config = dict(
    n_experts=80,
    d_expert=64,
    d_shared_expert=0,
    activation='swiglu',
    balance_loss=0.000164,
    vocab_size=2048,
    grad_clip=2.0,
    batch_tokens=[32768, 65536, 98304],
    steps=11354,
    dataset='wikipedia_en',
)
Below are experts of layer 2 (counted from 0) of a mixture-of-experts language model. Rows are named router (the router's row for the expert), gate (a neuron's input weights, with its number), up (a neuron's input weights, with its number), down (a neuron's output weights, with its number) and show model dimensions 0-191. Each number is 500 + 50 x the weight over its row's rms, rounded and kept within 0 to 999. Numbers have three digits each.
After each expert's rows: a language model's description of what the expert responds to; "comes before" lists some tokens at least twice as common just after its tokens as in all text. This comes from a sample of Wikipedia text that the model never trained on. Tokens count by the router's weight.

# expert 20
router:449486461561543465541499502549467459507499472501497479461562389497460473482541532488541433553535438411548442509492573512439573496603559485522416492517443447498521522435529510515479660529457464453502483407446494502542435458454318494503539470474549490453510443546567404535409479524350541517532544467524501498585599539552526498446442603484438446474499479501553527430420456489531592546552445525545453491514565523500528471419441480495529417506499448536549509415538564589489484559539443620533479513536546433523539519510464519471512575498459492499439472576565514565508491477508447529
gate1:463471418482520507459542520495479603578510548447576536495435493533458503564453494498540534494594556503486453392411422528583502515431404568434535369512456507574536568586491568498536511502545535451558473540540545499493533582458556460475555470503460465470425490520441503477499486517505612510483612528593568499504459444421516536501446480536478517414571450497603474433511428548433504466558529501572444444492511530465505567467449474511521496511449541511419498510489456494531425518396362587515490522477513565529456367503598449487478509507465508525537531541506595550409485534548472487
up1:460404520527500523530517545532452597618559542516429555525542547474538462473494599464536576560469525506470552534542537442577425461421500466496515494488488510496534469561498562463558480454516497466589552509455558505535518510483485541513516547438433445462548524600550585455499539551406436574544518424453513537569462540487558475511506474490579416495566468489414524484547538404467541436501512500526396568579484550539545506543535502517504504527556486427515548604404559473423578495510521361541430539578565434528516504516446436492577428440513549416544452428451465579498518413527519445
down1:544537583468551446571455410516462462531529592486478497489568517437447423400512571521489483474506500528453539467503553435521447508546508489482583547344487481497462585482461498523480549513469489485526495566480520555529442491381460545473503503569598489416432523519515474580487546495526495508484569484529453561520577479489526489538551505423420460517581522456471549514594632539498512454430556429479472454522468487517447498583445576471532520456524498475436397565437527403536546535526507489567490538483513459586558460572478511565480441437498598464585464455430421526471388409536538431
Table pipes, colons and semicolons in stat lists and infoboxes, plus verb endings ed, ing, ated, e.g. Stats, rated, located.
comes before: " ", ":", " 0", " 1", " by", " 2"

# expert 22
router:425535501600486469579527486478419507529478524472441513497567441433507524519531531447492460519561343459452439517479463517489459579466423560488488433457436445456492525542490541519476520539601300524512558497475537499495451454492454488483569477517509482487468411519440526600479518536361478463584576404525485462514564564452487462474432505498452478512586471485572411495481417541423467530421445559531521541525545509567544527486387551525535490559542460548544598390501496540520493466507549506499528519562538498588464486495518476494493495490460527398516565593487494572416493459496547483
gate1:597527440511495540538511527505495489491522461567477464513548527477500543450426582482532540473500478463564464521510486393523391507462577435471567448625516498470420487537555456516413452416451421489410458525432521438510591502504441526518517443461559501495537541529538532469482482581497509464467464443460486591447448593501452635421456595522424528478460510418504461510491525485459509516476515470500517473627535458479492565541472548471456521542553600560542511494497427489489614516542552490457576461552524490388497505419470476543381534503496507467636525592451452567512525408502521541
up1:526486362513454465478426465388550528476517540518509460503429468460544498585546510543498583585561517556463559520595409470344466522501464655511457471472487427532455481570527479479478495543626599409445538489553521516539491476550445497500585493611458509488538471440426539443457528520509526463443531488510469484468514505466467565501431487467522555556494543545468485485559492599509477429461489535549586516523541494503486530496496460439561495510412416475443513529446486524513500441475489527507462471441575588540495410427439442514560450489476543487480582585428528559562542489540445597
down1:584486525543521583549436468491485480476588487461411447417515463544517535495484522496515621577437490457512345450409595482486477542547479548505462475447536599506459583438518547436482464546452526425539558429451562393533477546510506416513449521401541546479485513556531475503545472472502528527501501532507561579458480591459480529433502484549495476479519542518485454443479461558495523448526432506586489481444461542528487481559480358501446483539515569408479519547605502540482532527444395559596419444477540520510515435539534484497449524465561454467534451529540595489441428536567533597
Pipe separators in tables, periods, semicolons, line breaks and the piece en, as in Cent-en-nial, gard-en-s, over-en-thusiastic.
comes before: "\n", " ", " 0", " The", " 1", " 2"

# expert 38
router:441440520574376331492522455558520478600523426492549486522520520429420472520594532430511533516585425458464457509545531544509446557533509475511508496465510523491528504464447517421491455483500429501516489539478536430526398477453411496569524601479516531504610471548502530573507453477391613515542504506483442547465525544472511485507460483478510504475567555515589479533426494554451505475517472607448507498510607557533546499507482433490508418470528542483587497464376501492469548484551447536442515524510463393594525515445530524414559542528512446386492515580508538473533373512491513563
gate1:584549490462479529523491509517595476574507367625497458570461530667491514509557432576489579538518338440462495550573559497585389511487488568565500525572430467480517432499532481451528494562535468474352547545457518496549451467443459588516534496471481480493544496510475525445458446478441626468534468508567455586532416460497533448452491469479449437511545591544496542470571483493492494523535538504451480531506520468520476465495432487468419414493503521427479540513454492424496556541460354468437500471515514493510476559486551520515500413508447495459518531519477473534468507448527481410
up1:553461484697482463537532474537463492449528593557617520550540440551529482513560431500587468582539530443542596501586502471482459465579425503547492527455522550510495546433541516412527478439535554477414558551492500464421557470547501516475506450491450406505499547522465494642497518425533560518492457409607550450521563473503463539411518447477430520539497551487467501515458459503455441473514533488574570518557474545612491447501485492500485478411562507502527605559457479427482516549484506530435564541478551487557431462533560491514513510484466527478505503411436612451477457430510476586
down1:521523476466518561421544471515515421439469650391553490481524529376509536506458461495565496501495579514565435484535406552543525542462537487546556509441480477510413472526566597490462494371564527497651459524471466507571552516482504506483532498478535480516544509476510563613531438422481497515500588525519486517527422580509464446445548499382474543537489546529590495431488464544453553566495476500478449494498510519502544489386492486482688517472506563507417506478564472471490485548443443534508477520457479469479566542428379548538454562494483496512484418519506472414532492494444472430
Month names after day numbers in dates, line breaks, commas after years, and sentence-opening words like The, He, It.
comes before: "\n", " 19", "|", "==", "The", "In"

# expert 58
router:541517470583518413476493528515627479490468485470487522471603444479442481561620604425528530559465390453433461506427502516571453473523560513510510516442532519491559541510558467471457490470453383485507462545504480569582384469443366548536566502493492489434560459433565437487463443501465506519526520560455534551560484513454496487560525506435555484541552531484505412445429490541486574580434451540466507511467572535488504514587464372539514551476446505611538554465489493507555539476539515539431578503560557461514497568460522613421501505525482447418553543533564476506548469481402503495
gate2:505550489488554566458593489494461503459476536506457530486479457437493458515554451542590493538574483590554385480414554511485473441511479509489485537455544478444454532483592368475432450481506617565474540462525507560472442499480498436561552589418486553450499517506493428553533410491501541452344582408547467447606485450469556587514477531465467513386485478546520506575522488571561494460535499446579469516492500575450517508541431474527522544436546488486374518420484364557451513475498501500522431458453433533517511455518503539564445601472516477490535489503554489540548503470423563517
up2:456581504486468479504513525543557515513305454476495535456444522451485472508532525413467482464462524496534436488526507483462434603498531503448462473479428482485513476570581449572493508429459494527401529492509576513559499576510510530530461500540511456477488523571493482486554416399401549499478569475566450560451426468474414561592547462444469567474541524514524435605500464542529483450500514459482595528629570575483513534499463540480490628457483510458416483401430499568610556474458453468498482524452520662500427530477563503524432534509515437569551538496469528475507542522532484552
down2:438488502457470534485514485454585438487498438537534471562422531526498542495435534570576455507553654507550472535510463521451506461440567469572528469419600558570401457545585532443444639468438522491459481569493435608463490515482490497435508567449505482501553519477395501345482440553474450565539527516444484518556545490424472484489500471550493502544525573555533457562432527511534488560431484536461504483478510446425518489483478562574427489624455465566494538474404499463493462571490473540517484599520432516485512455499503481544398510484550504406469531516495450525503642479479475463
Line breaks after table rows or headings, and short mid-word syllables like app-ro-ved, non-p-ro-fit, Comp-u-ter.
comes before: "|", "\n", "-", "==", "The", "In"

# expert 41
router:454466515620527414558501503595494486527548438551440475515581445430532467525535503447549475446487430462516466532548574472528516588611508534543448434558443441527506556419507482535551621516544370501490514491452525528517469501590354546483546432506607496448503422497490491519486492520343493525557554446542492538577579529438482478431483534485462544526555499433578529482423435456480552474470420524408547525487518508499548485492380478473504480547563428552585489511533532530460507517582531479446478497529466472501470470473500472455523480478569496383503549556570445552495503440575474473
gate1:545501449470529497476445445498467577619523509555550466456555485518445587540493497462509475452450484398435457587565493472479502436558471498443521563409474518527489551466521454453498464536523512523654461491503563489527480539470554563434504501473468419593515421495443516494489479491474444527388434519476517617526469500567439529464494587542486564466607492474413451554570465542482569443531543480569564602566470514522518531498487547519470558477557504459521586479605422566608530396549421481519477514547564534426484492481469464480404537474512551527476391549511463519538445444503426555
up1:480509615575554496527441555515571515476414502414491502467504446537445410481575381479449528512494507538532467477540525426508495566423581516587538520538552511581510500535472453569463554494531479458563512536399529469427407463519468458496494547606429557508506488567469521491494438482485495486449472419469429551574431561511542481502482459644438450482485463592521544444492480460418486474481435520546473521519459487507487378524567438458451465568564453542516461541571432482500500507544522495519522429529489431531653496433566472641494524515515519444532504568449458516458530558582477450
down1:455498461463490515540517463542604522468570485462507450502618534500511461562563516538518375550439580536556570496573397432512455536467501471463541582451518474484430570496555492546498567520515510430498461395537526519541481497427373448517489541494627543531472525480557506436445459558445594454453481582370476483463515529556450392504457464524521488567497570412532473521431520459399495475440573513506462490509630491478538511577469483592484442545498490447475477623513472516524507508499527475557578425434450444491481528476508450439494502501579433457529470506494527469458471520579522574
Table cell separators, dashes, semicolons, section markers and Total or Overview lines in tables and infobox lists, such as | and ==.
comes before: " ", "\n", " 0", " 1", " 2", " 3"

# expert 52
router:407551408579483480598455495475476492478576462541461513505509413504409494514567472508588529541480462441499400523515538451489520515556561528519433447525453443403492506468535522514530493534514512444517457456449490508453437534421506519549563497474645616392443447497512497502394437505368496490518389529459523491522589492492470444455421504582496570509524518505559459509415399450414621550510435541539472460500539558586470469561495463436522505498488476522546584470526570590511494493467511602408541526493523451503578500482519528449510399470460489467508562505485598504536486535496479494
gate0:513539411519557580481491525407483470476503477550567514424445447523454436546585490503481524546594483523545495529484479533428402517517527560469568526405419421396520517490458472486532445418414503504484430556485453482431344576481495492406395638503494555422501570516521523541427601522467580565538443529502404539438529508503449448411553597486489491513480496491506474595471506511560518596512426493562469544464472497493409533547485563501479486531473538504525513427462516549529564594511574502473525570465527490482538505513539450431522492498566454547491535472485458594448555478541529469
up0:564515569484369431502586505495389436487545574452506490521505509493416532468481525434561429440476499544575483395443517519478390490529453462529550440516612548537503497508504546408420447460594467513517486531503473474542541473483506485513475453489509563561511550553548572451523495421523526534427482535472413527552497488527515462385607483399476384464515513490493532621509501488474481536553527499415449510393517463454547487478494517447503497489430535525403519525445504393517420416456581466560523545427479505502544586526468458502495540477470479541513501504429422470398440511554458585
down0:475476520402472526461507511499451569482534505478512517522517587536423508402486507519494540439442491541505478565486495538460482569468517510450453589496497471451457532486585479479568500413517500579493416457472445513514523347451443513497592570490482518497457559493563524511469546404558392523487471468474410497532504487583586476508439424607509530559517504541580478521544533475493555461441500425457438508459473668518456533503462555486429534507464482425498621498516472661467546562503442468539505452404586518498516545476534437561521517521497445600461479519487633513450466459528464486
Adjective suffixes inside names and titles, such as Class-ic, Tact-ical, Legisl-ative, Narco-tic, and words like American, Cup.
comes before: "s", ",", " and", " in", " (", "ly"

# expert 28
router:516463493566516385556529486420474513520579415499554552485605463531401480499600532477520506499499404454493455486591565506490440504511526543462446539537450496469567548503430541440543534475482471491528523474456511523513438527488482432554677519566581487493522405534494459535423438467462536587498503467559490519476550519501511439432396524470516484537540426510541420482496373559537593572454506569488545554509529475599494460454520445465542490544538522526492561415560533546539509491489489481333494585494492452546543565482500472506487503544452545459467558541425584450531433439453494420
gate1:457536451507578582516463484504484449492513410557462495497506560525467503435547446447548572499516416478452467555526495540484439480636535466554608434558518521515502512469564517488478555524465555478459529558497420487537563411475497481538506510587536511454473458439488407445540505413515503471457512420490525500450386535509446494573462501459492458490512530462526478451469531562462588528482454508418472493470487502532394567470450466596428580472591520516514492472491574633490488467500497594464598555512613433465575518610543503425504455480396515597484514499482579518604534563566524564
up1:476506467505516421583554563435500480569484539485591498455450520460542558484537552465541502463569364512451530445553452511455488481505538467549515508460486462522407501559553424456527542518461486454498598521595467376502584486457410562567410483529498545567493466479583470511485483440536557446448502582457597488493481526528513577558490577441478514553468496536530524508526426511507509467469509510438486463481407504541459525513479571432385559452506534484465467511568465555526495540493509501476567510597450515510573493527408405521606592495464480547443466571459491525487619606510539642
down1:549555517450546518501482487437517602531522588559481502510450432536508400396444540446426561577596529497512477501521487488572416460439530440496558527488508460452555550464516561448472511483459448428500540576433442451551512523496502540440527490581464472583414528402560495443512456506457561466468492442512407490518577380531474480521499508399489546552597461504562541529476493462466456477516493559486503513478447490579511610459416515484564499409530512533418601498587464578476504426516491423513421523474511620532454534499528460498567558574414528526454572532482554552417484494507437539
Common nouns or noun suffixes ending a noun phrase, often before of or plural s, such as instru-ment, form, performance, death.
comes before: " of", "s", ",", ".", " in", " and"

# expert 55
router:482543487597436409491512490481454469487579477494544495503520453428434535529516550443516522553503487463467434549500510534527571551605529511512469524530395545479516532494444457434570586478464392537436556487504507609584392510563424488474578445485547524460528430407571414509461469538406501569582471569513393521523479524490512424514394645500470511547551547452512457456459453548489506522488405484424572443493530542473480453563495447456597489454488538520575496475452501540521436475531522581399480490507468441542444408488488509495525483504510441482472576593567512453431489496475549445
gate2:453480516555515508428508446545539465479484519534493512521536470453536558474528563468486463483514465441483494565490507535403493498402484463453459406503502433483546377462439474463421531537434564459429541479591504461443616488487506456571527556506453476512556523429576496530456564511439523509452404570551485468560608454503469511588530584473567448440500485524517512458441420567442564498472516440579496395413460440465486536464488511511490493454434514526487451497478551516619648442570455445445522429544514539508544555483502437568501433622564542633512507549507479527528482482513495414
up2:497544595520542483540450472497488453519427518472478618524487547491412453558510594532584484518506456525549534450493557483538523415458476476362465519465523499463489512484487504296517478504486454555363515468486490464522533476473557510578379533472585573539547573486497485466505357552557529455432443498500470409450501464564425459555464490515531485584496507483526418541532465461466495539486499543506486525482489496441459566483517592492528512453512396533550484503506460537436464411507558475499526521605490475514558474528535578531556582565425534533505546584393513452488519495465479599
down2:461515529499484503617476483437535550507567431554555536442579589474421425498384421475516398438446471489426548551467619470534475450513493512490513494444557474601522548423538529500478500510511499545497546582481535529485563461552475514488524544503500532568487446482568545548541461513521444466527463421454510477500530401597513524486482583489551458547383600518508527448529507470513437551424462383446522429606448518509588396478511571520570529478478525403538576509580482519538582510469528434491567401455464489501546398500427479503514477503530514475557495501428400500456520512519458518
Indefinite articles a and an, table pipes and line breaks in score tables, and "al" completing "et al." in citations.
comes before: "|", "-", "\n", "c", " 0", "cc"